python train.py --num_hidden_layers=9 --n_experts=96 --hidden_act="swiglu" --moe_layers=[3, 4, 5, 6, 7, 8] --balance_loss=0.00225 --learning_rate=0.0084 --beta1=0.9 --max_grad_norm=1.0 --dataset="wikipedia_en"
Below are experts of layer 5 (counted from 0) of a mixture-of-experts language model. Rows are named router (the router's row for the expert), down (a neuron's output weights, with its number) and show model dimensions 128-255. Each number is 128 + 24 x the weight over its row's rms, rounded and kept within 0 to 255. Numbers have three digits each.
After each expert's rows: a language model's description of what the expert responds to. This comes from a sample of Wikipedia text that the model never trained on.

# expert 36
router:131157141126141113098158095150114137149116136165110146147109106107097131142101123086146113137136104128124107149104116130120170143117119098121122151153143109170149116160159093119120095108134125133133122124164141113116183105083107120097088142120163118110170126203097143140126087110113102088138114153139149106091121126137103168108144175139186130137106161143095088164131125100135126126138
down0:176127153088139082081134121081065128105113118114107114136105133120160158117161107113132139067146156120125146072127112104141139145096094130151121122103097138154131122178104148145127125112126097150056100111132145118134141141132133142124148138153111134103112134063131129101119150139128104094152118146141087118129110178160123109120110138142125108143108185155148113053150093117141128148161
down1:120162164118129160130118116074137126100141104099146143141101097107131135119116138120112161142120070171154119130122135129119146168140091146139148121107145118136123126137083155118143106109130091127122139141140116162107118126138153157179123110123184113101153128130147110130127088142105120112120053154199130122142140105131165124154097146105125114168120096142155135126154152085144119090120
down2:090066129169124085094105142076136089148110135131113121141156109158135138160118153105136120143126161160091164120125040075151168096138125155126151130118129137147100160128095108163105103119128130109127148136165155146149070132120164147125146075135143143110142129151135163136106097161119129117106135144101121149089109121072099138061096134156126104146135101135134164133135147086162118099124
down3:163151109168138117086097135140154131127118130137122150081142164154091103154109137107090187157098154111133109107118117111151122162118118167148106136092127159113116154103116119163145124145126108168128118113135161115130128144121065098200146108157138157146156140111113127132134107162112175136127107130113146161128090140139086104144174110131130183137141117117081123152182155109143113125092
down4:172104116130147123110103126100125103149134115120109149093104140148101120090126105080127115157146113121090082089141142111098123135100124141126136179180137101125182135107107106132126133104111101101133141139183121113134134099108110118123156118125154140124120119166115122196142144077105135097132120141076130125125104147127122186111141148137123151149108141100152110139159137159153143113126
It responds to: Modals, passive complements. Modal verbs, infinitive to, and passive participles after is or not in explanatory prose, such as could, may, known, recorded, described.

# expert 42
router:150118126105096144122153147150128134135168130166130104119085090097136122156134124112177090178120087135172109176146144131119145114131131122113113113120130122154106148151127111159134094147114124144145133112122168149098135103087078129109145159113155158134126088125129152142119130156103123119144089091109117096115130149122136145057053088107100141166115152121139098128123129083084111118121
down0:136115135104102111109129097096099120091120147139148145101129136131144195129141090105145155098156101129116138114118132100156175128168079080107144118112102166106123125089131128157140084095157126136103120109146117112102142159154086142138117147135129134135137129121091171117154092120124080113125129182145122118088137140129116145114149177151126104105135156139097115098172125101145159127125
down1:146116137125125121161114177121162113100114109129131143093113088103136109157090148111127146120137131168138143116122130123129098112084106138122149144135088127094110119113131140128151109102098150104134145143130132167103124141116171121166141138121175086127130130138120131125154095122109122113148096146174150157138130089121146126154131063103109074141093127159146168133110142139148121142135
down2:118096137123152123133126136132120105114120114122163088148122092121112106124107128110128138140106114085078112119114069107109141132107153147157158134106123130126096130116086071154125091114132094094106130166138149109157119093100098101155136139116160122131125127105152105146142089147149145122120165129104126117122091139166123108134103080135096161150137119135147160147149136110135161131130
down3:113148137141134157102091126118194126104112144116137178119118155121125129117125137139145168138133169117121108106110160106151158125097161144132119101112125145105143094089148122155117131143111143124131116143151158082112122146135065137171127116148111132128110163121099144111153120155117131189149112080131154107132100120129092123133122108142097153077142069087105129137173103105119148110075
down4:139114136131116138148155085089131115111097137152133102076111154120096174116158153105158091154158130124119082128105134106123139134140127151106135174146137092127157111099148107118136106145114164135135145133147111107083132113100186118162127137115153097123137102134156118145128105134114143108151099151107102129117102115147115164106136134145109160141164165112113143154156129160136136190101
It responds to: Main verbs after subjects. Main verbs and copulas following a noun-phrase subject, often describing construction or structure, such as began, built, consists, located, was.

# expert 27
router:089164126116159132147139112153139125114117110121166112147162119133125161079128126062121102137183178119134080152130116126118162131118093152145073146117124096126160113141127155139165148139125122125179165154162069091142154121067084101095107137119170118137166129117079139136095100131105153124146159113126120092082134090136149146137102126141162095131130094127122103118131116136097120168116
down0:129130084146125118115077120131095150137090174123137152130130157116139126133142068102134148113119115133128104108124101127103142072145089143129177121101123158140158152123126141150152099107130098079124113118180148148121172157117110151170131092130118126092105143091116113113149149122134113103122121168148132092120151113113137137132142171111121166116155165159111155096174129102139136163132
down1:152129136136133144129112149116169126100150088119118151098126143137160127169122128096147140171110131116148107126130138126124099120127132120129167120111143146141114104130090134098126111094071135142128190151142123154111128126079122136143115147110137137119124100096116139124134116130098167133134123120155121142117141091104138136111138134098145150154132116092127141107119151085138152127149
down2:157126119147158099093080146101130130093161153154126137120143137159138107169138111117134130094162157114096147149119117143092168130100114170143123110116118153137117173074157093138122133112124103121113115150146116160116105139150157102124110157153137144092104124148151144151099110141113143138055093117114154177121138138161106115063126120146115135175138117112131163150128184109158094097110
down3:129117124126094117132146142137123108083145126095117156150130134177091107110182098112136156136079143108096106102074139097130148149109136149171156114099128134171120089146133125112137143096106131131111103137178166142150168158146109121187135082101128161146194124093123175125115178115106128163172126123123112120126124142124145127110167149145094143137158134112113154186111120113141135143124
down4:115146136162142157137154128139144116115084120172112167124107172131143137107116152132129140170139163132103108125125119105099121150114133151114134176169090109121162170084193144159117121106072119098113164138109115106105149088144147123153126124179138116103123077145118114126105150100155131127127139119089117159139123132119107148154140112154143179096105138135138171117147118174127141157137
It responds to: Mid-word fragments. Middle pieces of ordinary English words split into subwords, such as dist-ill-eries, cart-il-age, apost-olic, mezz-an-ine, plus short first names like Tom.

# expert 51
router:149121091118108078129104091143108145136121132145134115112101142098106163137060122125115113127146139158137094091128146166148136138180166145114127106140121134140121118146207100159131117155137118093125153137155118066085134129112113092096078117107134146132147116147121141080133119137129146152132127122156163138117132141097124118148088155118147162124115118087153163121103098154129119095152
down0:124134108148168136149131074116062124073133110140137095083113153084137111141121111133174155138128157142141139114108153097145108089136061129147142175095176110168123112143122128148152118123109121141105115132118110168100136140131095091157138100115115162104118152095086122117172116131095117095129143170142107155119134139123111128128136167149136112145122119130088102096169110124136139128114
down1:147143146119097101129098192117137167091117107091158137105127094122106131118102133134102152138084116114110150133129109143158124133135123125129186098111113134137107137159136114100154100092150134126137172160096151158169115122107168163187100164149203130101164116110119120117121121091133115131098084128148137122138116161115116125107129125119167140160155095131134153146165145086117126135104
down2:110123166155125101104133130099112115101145148107171153118142139152088103114108146137131126122146146130087144122099083139130182122087158141095121168095130136116102123135122130165087080118127083106094110117169103153127129109118153126159113111096145168103103147088137136098154102135119118148110138150122156186118091118125135126110137120124124126131135097120126186172154129129184131118083
down3:161160092104127105082102132137071117129114181138143154111135156153135159130168090102122194104111151095140125108128114111112137178103115157167115125127155166059121124128160139145147128138110144118095126114148151131154136127150104100141120113133137142090132119134105155122152124148091135144142130122143162131138128138133087126112130139156167093124179105084109117134154115086126152129113
down4:133108144133116124086158135114128109167127129146144149095138172139103177138141115126123123146117134142123099114114124082082129138131146120105179181142084093138102141127133131127157125127132119090118158134164118100079164107146166076112094102138159199096091108142128092164162121117119175097156130135083125109140148092149109126117137149141098145130081163130145134144143130149107170152118
It responds to: Space before numbers. Bare space tokens before years or figures in lists, tables and coordinates, plus first letters of lowercase words and pronouns like we, he.

# expert 45
router:130143161167128161098125139128100117156143124091127126110107123164080114146118124137147119098152120158102088127155145138074154089162124116087105174100162109113135104153138120163155118150157099141132131170149148158139129111135095135100131125132102144159077125159151163128113093104153103101122098115195157135114100133107128141139114118147134094159124084149115113136113144171103168108151
down0:132138151118138134131132096106122125112154135154136115108130171156124150099115119104136131125170124121114132092143110132121116112135064152113158123125189105159150132119110152153138079128143104132104134118161105170100126138143105113116101091131132172112098110139128096156141090118141118121160156149118152100084157131124139084145115128152151112170162144167141121089156111122148148152155
down1:146166141166108162133109164116135093064140104122137107140102128156113129181123122122116132124142091139147157132125132150126124134084147166155153159118107127169098139152104101148120106073123103147129145157177137156116110119118127137150129159130153125170082094109161071147154117114129148117159103118145115109158153130140131117124146118136116084159120092139123110124133145102155141114125
down2:153123128133108123109137117085132071123147118129148165144130119193116092118122156103144122128135153144099122115117062124141117127107109155148117172117127123124107176129112146090090108150102106114122099120135142139135104135116120121100107105108137126139112144130152135139128133123137101102095129162123132148142100122151149132134164136161137142123108132141129168150165155136124128112119
down3:138189113139113138104169169116128131106140166156121121146130127101109156112175114123126162150135170074113115162119165142093105161095123132112134135118120132141119123120155116111128116097131137138157119118116135124160173121108100139189112125106131150130166149132127144153142105160135105117131088096124128141094115104150112122113134118107158138094175119138084171151111107124125110144104
down4:117161135124120136097126108140128092134096082141132109097093069142100164122111109113118135184128145132097091084139141094140101124112093107135158179144080141147125134078099106117147112137112137110116134121185113149090134101134147120112117124131185129166161122144075084139168099112118139125157154164099132107099120135162132117155106116130148160122177151132150195129095143176169152132131
It responds to: Century prefixes of years. First three digits of years like 192, 187, 198 in dates and citations, plus circa c. and century suffixes like 19th.

# expert 55
router:115174139113106133099096198131122139133159115122122129104125113134109102126159129113131117125133142150128106172108150179122147114149141133131107120132127076149159117133127123119124135139149092119181105166156107149152182149063108167089132168158120178125138129117112145122121096116097089108133144118153126141102147149136139103114128154139169158178101149125103141153117084101122178171065
down0:098129132097110129079112096126155142099116167133148126138119152076095162136127085151090150094178152145143120129093104107157172132129074129102156144095159137128119130160134145134122136105157117134097120102103117146103147185114103105108145143137123120125138166069137096096112142137098122095143129164179160103098135129084144108124123164100144121111130135144141120064150086119133163134145
down1:145125123116138137114081146090141133126112113098128093115145132126106097120086170121128178134108101124155118104153111118095132149131143119172156150135133144117106122176129124097141126130150083105142149159117112130131132132149162120143117154119161096110082100108129083116123103129116120180144100122173106177141122134128134107140142135100134159165147082159159135135163152147144106096092
down2:147099139166089169117115149124120150124150117161131162125129122156121148130106115120126105127090185129100089125096109120138145150116172145131096137130094142129103157071146120158117131118113112122141118114128112133113147148114141104189086138101133146104090135168175140143123104179150143159109132141079111138069125135147122125129139090127153100122111110146137176168140134109171168113146
down3:139156125137115166114143179142125138083161129110090163140126120134086116144108097082134158176067124135140075090113108140111125185138123164118133137111131175136112109133111108131112098134132118136129116115131149138085161150142130098172124140086151181146111176144108126113143127175104120141137136101115122191101092162145127095142128112121113116091146115123125096154159127138130153110149
down4:170120112155133153123148120128151095165096090136134126086124141115111162096144146077124128189102134142106095097121142104097116121106128112111135155175123151117190113096131129139125122114132125076116176124134081107113129032114159135114112157149118178149116099115113109110120142161131137126130132118136099140128106144128132142138139144098112169119156143095144157122141115146191162116115
It responds to: Word-internal suffixes. Middle and final pieces of longer or foreign words, such as -gen, -able, -ung, -ier, plus However and but.

# expert 31
router:109126143125134109148057159118121093167102109139109087152088130115132085126151096132146117124127135142185099136151170170132144130128130115139150107064152104113120118109145128124136135107105110110104152133112123162124096120130104149134093152105121126088125157125090143142144087152144123145151115130132111137086123144112112146082113097161140118116145149149160133121133102101106115113099
down0:107114120118116121083142060091092132086130128148123098106140178103138105111122107094155118125158125128123153101126142138101130117138086106098133129121161114172100187150118162125075160131177132110089109130182132129091093142128118114188107090135111183091111138093125133116140119181125135123138125128109115104101140150101100101138100131118151125143136127148113085100157085105141107126138
down1:160109108133138142166103186154159117088123115145105141144098119136071123157083136116109104121127079156163128131167130096115156143153138109127150150144104108144103136159107150097122103096118132148130106130097157108115131121134148094134161156128165129108118096130142136129157097125130176119092103148159131112109118119146157113111151103114126117161113124148107137110148167138134117140116
down2:146111104146131134155127116105129130106118139116173128167137108155116125104115116154112115119153160121109145106106093092121133107161150154153134127107097125090106162085156134152123094065091127148096080125103154099139101092124173124130117113146097107099117132120151145141123095179159138109080128105113147158119124144115130095121111131131133135093112118156160168157153139104126141099138
down3:192125116134137139121115152131131126124155132130155160127136124155166137142161150125090175104105134115102122121127140104113135120143119142149144103124140121136044117108110159134123076099134124129144147114134122147132158116128108123166138132122140158098123129141113185158158098173081144136089099107139149090147134126115066125127117133167132085075168121108132125135136135133094113133136
down4:124100158171106097128142123088136073170106145115131121108090120116154130154124103150144152108139117115113137126135136130100128110081117146092124160180153124152167150126145148110157099132075123121126159127156113093112155113103149102121116166135087128130127132127100137128146133108119156114167148103048063117141123116127099147110158150163154146137116136133110154142132143115136161167110
It responds to: Proper-name pieces, place words. Capital initials and fragments inside proper names, plus venue words after names, such as Park, Stadium, Center, P, G.

# expert 61
router:091112123137089121155100123117148160160140155104130111150103148131087138154098143157149169138089076139122096137112137111115155088114151133109144123123089086129171139135106095125129091114097129127060114102133153108085150094121136107105147143121079178097125144161117116146078098152120114118132107092144103126096140123088108143118145126132125116105128149115144113169123110097110112108097
down0:150183102115134098107145080081087144100115129159135130110131165096121157091165105101147141102165127139149138122065144127135135107140106170120126160098128136142116118133101134145131108105130122116101124126171121113087160160124133149149133123120123142103109135112093101124121111101126119110119164190138129117086131104143107119129117190119157093156114148166105127100184127100119108115120
down1:169141144141079155104105184116119145131127118075148126108116131130132173118089157150120129115125085185108119143122127108102146155145091146085156133131125116141072131123120116084145126122096141167132137110123107156119095115138142113117106110135115130115106138121141134130144119101122138140100092143146110109131120141099136099162152136093151136148135128145138110125091144134115123101094
down2:138124144158105101083089124129149150163095116128139129140152162155113107136140097143134090122128152126082151127127033124157168131142111163143116153112117132084152130115122139118109134113116119138114120133141106135102085114116124123152140098163137117141143149129143130140135106156159115104126146166095173123134119136140143127110121160139129114138142137135153169130133130086169119127130
down3:163135145176111108100138147125158111155137091123158174136148135171104147161105149123126151131126108138128090137088167097106130170121130118123150131142122118130106112122118128152130099119148124140119129145106166153163154145123129085172122081139156115126129132121139101114146131136113123154131090109131167140089123143130137145104119079162119143117154122134132137161151145126110109125082
down4:140157124135110093108126161169113100131121124136110160118109117104088139110122142111119130169136144145114098089117132115122126139098138138094122163136101090108139137087150114129126128121066081126164151118135140154063111137123164102131112128104143161105129133119108129122168169112122132153132146112119120116124107148135124077125150161120131164159115136110159188166135145181160155127141
It responds to: Predicate verbs and role words. Participles and words after was/is/as describing roles or status, such as known, appointed, founded, located, won, and the or its after those verbs.

# expert 38
router:083154123134158115137108130127157108139144124111078082172109147123130155100112081136115110094144148107126084118119169127089147105167119116158094156121114147147097149135133134127133131105143130140122196108130107103101145136085109152130110151166119120139159159148123203118126125081122136125111160076113186148135083096097127156130114146141136160146133120102148091125093112143116145118138
down0:140171152134134124097128098080128164086111136138155145176160130154153132106126123145113142128143127131140109068138141112168142101126081118071139134113137091132140113157133195119120146086114140135135129093141115118109146165141132102113131125114139169104116165110131111143144111146130131127124126136103097128128121112079107124096147189122131118136129134165087072092177113121158154139106
down1:128122129101146153131102181101112124086126131107146125107117152119127168134114123147118109150159111125129088136129129125147146115118136118134136125105151120172072140118119071115134135141100126101145156176142154165152121097091145138137152146133177134121164122108135099140126145127135130141113110128185147134173118104107150094127120124132140139187110098138099138120138127104113117106128
down2:100119147157130080153172133116150124091122096118128157151134103136110118135128117131091077144117181112137089155081051123149118145088141146121145104093131122145108187099123101137130147142140087132115112138172146150110116087130115153128149141119149120123140157102150119153120071163170164110131166152093154147130125102077148098108143110113137104136131122136124154100147123104174128120163
down3:154160158128114148138137192109117145113152178132108126120109095099096100151148140101109148152134109098141118086116135128138145157099130134145119131135128174168116096145129112131155118129110112169138146087139133118112124135122096155162141105149152135127175155128133128108149109212149156135119083142171135135137125142109129115166130128118125076105140089089112145139150091098174150128115
down4:114120124164091141098125111112133083135120080130160153092073126130139139143142138130141128144080113122114131130109165099124171105098173124140114147136120109137159136096113133158136095088096134132091157134102112091134154117100164143167109130101162151122129116151094117095123140118114136123116136161162126132120128105117119191112057120164128176135124136147142100117119117176155155141116
It responds to: Commas and clause links. Commas, and, but, who, and pronouns he/she/they that join list items or clauses in running prose.

# expert 40
router:123152126144127096109111113094123130097143141122124156117105111147134146126150123131161141117129133134121110153111147138098184123145139113070107106124139135124164144154120076095158161098120110113113155123148116135091144109100133119104157089100150168118146117134124145124068078084117094151142079098150140093086134139118076171136081107151132147110123189123126104154111139126115128131128
down0:168121130115128138137149087103084113101128110104124134105116141109122139087132080094153156113141119133123101089121141098147148123128114127137165111118113141118103116160102175116088147076126138135063119116161121081091144116113086152132134130127145129123076140092126145109152137138130096133150155140158110126127135109119108140112127151083139120164143136122111121080174113129141114127119
down1:162110147139110142104132176146154106111157143071153138114124114123147119146115165108133132137133103109150123157120148119103129134159174120126156138127135128152091118119164121114139109146058153134171171141093138168121136142139144118142104149139146087153111106137105095119109132114108142149125094104177147139128110099119164091130091091112102143155124100133124136150117119090136154106152
down2:163063103192120124076112143103151122091081137106122139156127111135128100098141145109087104107128159127084131118137054129126147137154117141121088149144102127098101163114179110128128112099101118136114134123144119126158091139080123115162117119137137101101113113130148153168128101119144109141124112150129152118132132146141132107117126137135121108127135135136143134157148128084140136133123
down3:139160126138140118110115135166123158142147119125183134105146156182146138147103132128112136127136146108115094139114133114124128133096133141131128099114153117131120115150152117130117136078156127140071117111149164169130180114126113117182116082120141119118116144118151124140145139145111151153139137103184141133115137117083105138113091125144086139131151104139123097166105150147106132159121
down4:124114157093070137119134120151114136120133125134157117125108111096127134106127158070116089134121115120115132102131105170120151160093144135134114155131109104107149147122130117104151093126123092147139147137129137124117110112133168138128149151134146099162087098125097131138155143118129124128108110105072126130135121123172153148108133152118105143134145152160143162167165143140117166123111
It responds to: Head nouns after determiners. Common nouns right after the, a or first, usually followed by of or in, such as species, album, member, song.

# expert 19
router:150129150146120102130103128135098119142146129150159092148138177073115129124131128118107144100170137117139136122119142096132148135171150078110150114102114100121172158180159117138110088089087120146152115116117145134124116138077153134139126128115170143126139113158116155121120120114151104102144168145152152085085113117117127131131109138115137133136144118121091119116109119134121172101109
down0:147172110175126131110130076111095108089116138122143135097111158097114118120134096146169124137159128119126163133125137129127114111136066128084172115123191158138129122172101134144159118095141107158073139085157109132101136169157100131150105122137109153117103144090116145110151142137155099104133112147138106121110130122133137128115111147157142097132121161145098127107137068087141124158146
down1:142141124165072142103109136100095134090161099098166133140112104139156117138090159139113106149116106153139113140078171129168130116113139107118148115109127141136092118152134151104135136104116106115161136146108142199102093095122111140146115136092174117136130122150159127102139109135177117137115095106160134098149135134152131092138138181110101144144142091147123120149102156107139170103125
down2:124077194144138114106115153093151141109137111103122153124123099130118137143110122092132099121110166133106171135097072101143169148109129135180135147134115124126113129098117087158116091116165105101143103166143122111150113105129113123154116089149150129132111154154148103122081095129135125119125129143121138163095102135102143134103130117108122130136142129153124129158133171084138154096132
down3:117159104148119111115150139107145098119114135112161153125196159161117126140113084108109161129124145133136112105123106137168160146106141121136139152124095138143101103119106139165137142121146106139111109101173130148106131142117036129171111146133122108113130173094130167124149131133108179141166107105112158104115130146175106108114132137157121124105138116111113111152139110106145138160078
down4:112117114155121136131085096107150067173115120151118110103098146107093170166143118114095123168146105134142121111125136140107115140091124130066136170151122132161156121095129140164164093126114098084130141127165133125101128101127118137127139110146168140111134093111087085107149161095132136131144129130118123136133155130116112163109120126151154136124127116119131149129139128134172137125103
It responds to: Verbs after auxiliaries. Verbs, mostly auxiliaries and light verbs, right after was, to, it or which, such as be, been, made, take, caused, was.

# expert 13
router:115126175151101114122092139067100135155149136109126119121143094089109131150115118135152150142137153159159071105180152164086153142139128119117097112130165119135114164144113101072143158076098105123124145194133138112114164131114149149099114130126114112146146129145085147144113099128097143161146086080151139109102109159141083167122120093162115117133133151134141116114131124135084147160100
down0:148117117116144122124154087125087117123109105121127112100141144129109142116131112126150118110162135166132156076095148101145154096105115149088140155126144152133157135162117130164094142055140133153067154125124112102109149154152142134155131136087121144140105184088131121096152147162106107130115093124155098144124141109102108144088136160126160129160109124134091139112159113143144165164143
down1:142121162125131129144166169112155138097131128127136149070136134130089135128133120113140137109119111124114134120160119152110103153150066118150168148135143130144086133120072126127113106156114161128143168126164154170139143111142143117128108143108145112112154119142123111143114132111137120173126121165217110138153130123114160091137122142139149106156086150116142112136106133123144117110134
down2:156118145197089073107136102109097074112086135131166135145150150151123146121106117078110098126100177087118124128096093156116144111094139161096076124124144188135081139085118114110162122112076128146128111140116125107150102134090135136162148135135157093143120153176142131143133079137145127158125143097141136139145110122168118149096119119158138140119155139101097148148141138082132096092158
down3:182134091127172110104144152148142157093136144135131158138131131125094105136119121093112150130136164103112083141119133126108149166113105115177133098118133083174112115118130146111141136136130137169134078112167149092121118123111104127176136129094094165114127126159136156137161105158136176138150105107156127126131161166120092123129137127121107111118190136097117130107114110134114167113094
down4:131105152129104122139158113153155138154108115109150147093088124098149131090131127094118122129100120135113109110138146131095126137123124121125176138127117105137139124118159135162140079162080127129134124109122097117080161124085137140149119134131094104138089109123097138123112184146122158121111117157105144187105101120155139162092106155143178173140103144154113158127131114146204155157127
It responds to: Common concrete nouns. Everyday concrete or topical nouns after the or a, such as aircraft, church, water, football, village, bomber, eggs.

# expert 9
router:109146132164139154097105111066131146151130138153154150132130117145115101150138122117138099130103115134114124185110160120148147100141143097094086120092132113139179093170134165106109160102102098125115160110124131092103141127129100113129131116143150131094135172145113146126130088100090114122163128102165158127103132159140114128123171136139151124127120104152085126100118131150095121130144
down0:105137105122121142099109111107129121120098135150118150104149153147152133085145113100090143118184121141129094081082146096108157116137070140120121118089140145152125140143121149145126131083143143137110127160162070182104163174152129134146164103126131145117105121112105154149136120118124107132148089134171113146123106102104140124117134194127131159175132123154122164111153099088158131119129
down1:185133132131096201142136161112164105069124106114147091134133165147141068145123144120126120123124124152123105159149152122077079138117155150109171143109143135141115090136145135090132118120127116137146127141137128135111085151124151105129129147141178118152086139152148120172143104124140148133143126115162104142125121152105138141166133120115100180161136112132130135119133165140144130108102
down2:134110160156112095116158160120123107093144142136108126123122122132131115111097109124126109098118167095067146125088118136122170153136158141144171157142095107098097171082179110130131141138147122113122133106134145108143125153082131124146093092137134108121114148090127105126096083137142091123119107138128155147103112074115162089133126142181099121114116143083121152146159155095175109114099
down3:167139132122150128155129150163127156121134105111127132099096090142112149162146146092146185115099156115128103119133143132124161146091105169114130122089146158159105127110067109089140088116183120140141118075115137148077153168136121123184124095115125151122181162141121156117183112160126102133137101115137104115131112126123102138119153089168101118106162110107105107120143104097147155113133
down4:151117132135132128125154131148115111143069120164120126120119135115105129125128105112133133152090107169116135110150125059096126162094137172148142196136107153153116099106112131156142102143097128126163148117130119109101151098105158136142160147141104127101090130160118118100182130120101153143121139184062125143148130116120090159152123091131116154144101099127108142158134156137110127130131
It responds to: Taxonomy and infobox fragments. Word pieces inside scientific taxon names and infobox or list fields, such as Lym-ant-riinae, Ac-anth-uriformes, Population (2023), and table pipes.

# expert 28
router:145101114133131121137111119167132153135128139140136103095144146135076138136160130160167133118107142137137099161128138159112154103140095148119092147101110148144115115124169119148110137144136120163192144150129119131065111159073119106083086130130098121118139123152075154170136075090111117117085129081129166145107117179119143133133131116146129156114114123162140130156110100136097085120065
down0:109166109144081115139129073093125129150113172147147144114123124122113155112156109096121157136135094119090071090140147107120104090113028131086129109161112125148123150155129145178158131126124136120127121115127111135109136130108169119161094130122125159122113158050148103106171122109164094117089106137154120134132138135099127159116135152109125092142161145153085110134209109113164081174098
down1:163156188113086107173139150130120135114130154086150100134138119093129122152101135113098138138135126131114130101108135094102174156122119120137158155141130133161088126112128119141137114100120129091124152118123123146116134108114119125155106137095171107116107113092133146114138097137128160148126088123179114111146125142126125111120154131098133126132128107174168110148103151124152149130127
down2:148110153111118120122143148110101110130180107119133183148115115169124144120134164103145122098165183130143129124109077131134133130113142132094167123101121142110109139090135153170105116138132134126117067104126157137099133123133135117144115092120154118100123132146182108127132093143121141088087113097065124163116111120168107137115127110137128152141164087141179148125170133118126137075097
down3:182137154155109111114145112131143103132127148128136144126135134130140134119145118112099153128111166114149071121110116102140116147113156147128149123101113129100061086149137128113155141109110147105150094122175125140146132146131104158156104149111153145110111118106180158128142102158125116154139159087180134121100120148118132141118149117161156106114147119113093125100111083117107152125107
down4:109129154140117153148123143105135107159071106140156138109114173106099147145133140144084075150111127113116114118182104095056117137092097128098178176127130119132148122110138162151149126132077089140144151133153113117123157078095117151134147140161149146134093097139088092095132143122125100136147103129089123111101115140135112186085114136198152144116122121130131134141153145161158129156127
It responds to: Space before numbers. Bare space tokens standing before a number, in prose and table cells, such as "nearly 5,000", "(Fisher, 1925)", "was 15".

# expert 50
router:098094142119140136082104163122126130136130097106112099151080129116111097120100119101138138091135097144177111132131153120139131128159195106110143100106159122107178117102104106075150123078118147135150134174145166084120083161142187148176159121142168171103121110125130160096134104117123107097160095114126111118134101111122130151145153088168098113110133169133152137103125105135111112140100
down0:119104106134121151113126060119104122142129151130135132136128129138131131155128155144076159106154117115155147070094114110109129133125089121097135147130113116152124119187147183168121147097151114137109087129123102118106142124147110116163094099098119160100159143107073115106132106185110096137173121172145142110116128107124131111086095159082120139147131114111103099083156118125122137128132
down1:166106165126156163132108157122136126116130110110148138103072117125127103146121120111135137120140086149147096131151120111146149113186117120103117121151126109147098106166135097119138110130107138127103169120134125158096091111082160131178153136086172123105107123154096107152207117085124138135113117139204144150141119111105166127115145149120129119152103115115143118153114180129142109112137
down2:183103070162104087135147127141135098082125120162149144112148103123111134131117152100136115146129148147095092168111106127167161124127126145113108143108129142091105169083117131151127116136139105119118100101126109118105130135089108112151152117111145092111115132115125176121128127138120126114117157123077120170111108118146099121089149089135118118152153084156124149136129113104131120142145
down3:164117069131092106095120152125173106094124154154126145134137124156118129143134125166100171145149140125142104133134110094085105179099100134146130139111127143110104120151124123142173104134126140147097138087096112159113126104125099110129126151137116135138134152126096152137123123174128175143153131104174136133159136155141115135087133115181128109112190119104073151159132122139143148104155
down4:146142151115102101098165093168080130159129135111107144100106114107134125139119129100136171132159129103114094112150112129115127133105105115112160190179094093156166138119106126147157113122121090118129134121157100091115148106166168147094103126130103138152107102135126143115149133093136141087131111132072088145113100149117099130142132122117119154135122153132152134130119165162184170137139
It responds to: Title and name words. Capitalized content words inside titles of works, roles and institutions, such as Wonder Man, Home, Arts, Commander, Boss.

# expert 57
router:131133157169104149175125168136117127150114125109077123148098124116126131139119109129155083123160118099172102121117120163138108142156122136127100091102150103138134130143129169074161123073131101132104095108127115104121140126102138114126117159151118157099110126149071147096120070138111153114131148107113163157077086158090139109084117100135133141142121120134122122129086063114064109138143
down0:138162146141137103077132089118097126089113123134137128085129122133129176100139111115177113089142082114133149103131163100154127155141091105120142123110165112125124149155148153090100107090148108114088110103155066098141141113133114122158130141114123143102091150127134151106130119131130125112136138156115091156136154145107107124110145167118122092139096146149091071093140098125175139111116
down1:132154139143123114116117166100099102071123127098134126110124115137140104139099165130117143119155082168156147103114150129135092146084131116090166118140147161151118112126127132101132074116111113083132171149126136198100094123103130138130132144116149141094145105126112106143131146146122103093149110135164139140136101126116129083166148138127100118149140111130155126126160176117115095123126
down2:089089110120122094121112166101139113131136112132146150157136113161090102085120127156114116115165188120131116158084109110137171127150143158159159144099120138136096133115127132133117105136137108106145144106140109124138118088111115138143122131149153097135113147147120128149103088137107131103111126134093122149145099131113138151097117154130086107125117126132137207118130143146157138104107
down3:128183155144118111154166159110136126111138195115119147136132109154102141101155101118118176103101156128168110095150127112152094169114112137134155130115136158118121080130135127145091111143102102147151105114146142120115139136139134123179093120151115154117156152105114165141145133168135114137089135142149159144135154145139089124153130150128143112100141099124104139125131115090106131123127
down4:174126135151121131139126108094130135137111142131123105157132104134081140130161127107120128097112128127130129114163115131130080128131077117103151162148100123135180126108112138106150113095106086100136126111114133109107118118129110124148117128127131136092106089125150090119145141138099133110152055170043136139116140114130095150123133146137132180159147126103113140156143093145128151173116
It responds to: Copula and auxiliary verbs. Forms of be and have after a subject in descriptive prose, such as was, is, were, been, has, plus sentence-ending periods and commas.

# expert 60
router:131110136120143122077100138153094160129171146095136083093115096155101092125123141159146081133139155163153084146149112168113161115185152127157137091125140140104111124134144139086115137097106118082142160110109162095070130154110119146114132153148106162099101121129136162100141094075098079105127128094131119136129141074149121123121124080159121091089133139141123121182138133140061125155149
down0:117157121109150120117128075114139104123102104156121149092162129125137146160134130103122140124118118122101126131103157105142068097140080151102134161124105131169126151164117115145080142081130113104087129130146122123104128140142089121115125142146123174145093148090115146097134098137126095111129134165142118149122105140109140105140087152125126118153086122157134121084177105099115090144120
down1:135101158144136134105094156139153095102174102133145159101121139117118096131127165146121138167145096110133140112132110091109197161111146134099124135148146135146097134140123087143134103132152146113145138139142096134112111140131109118127118162144168117156160088148142129151149140129130122138143106111150103142114113111140142118136143127113160113155104095149111127114119163109131137162109
down2:154094153141116103107119141120123111095117153118139125123150109126146079164113149149106103112127150116107124139127060127147180132104113138099122116131131131133119170103154079139117117086157099125111140139155136130123088094095153150184127116141153092122117150155125120119098112130130137102118130118091147144133110166147132128108137129136126101169148159125126127106114154036178156099131
down3:126159109124145110147151162120193105108129176091135134140112137164112135143128123093098155138109156108112115135140155070116123155115082135109198135137128110129099098143137146117103131100154121127114117122145144139124120135118110104184130150132146127150144184114159125113127125150166131157155098134129158116159142156134118141105119149133135132101174081110110106106151134102087154126110
down4:156143140167131130152148118147125136145088126177154139116157116105126137129142133126140133147089082133122122110120135119093117095062126152130170130160127095095153101113145117142165090128091117154139128124144107091095167104127140113127124104138120126153116059144099128114164100134117142108100107162109099109132110123134131152124134168146169183122117145132113142146167125139175163146073
It responds to: Institution and award nouns. Nouns naming institutions, awards and roles in names or titles, such as University, Academy, Prize, Awards, politician, Department.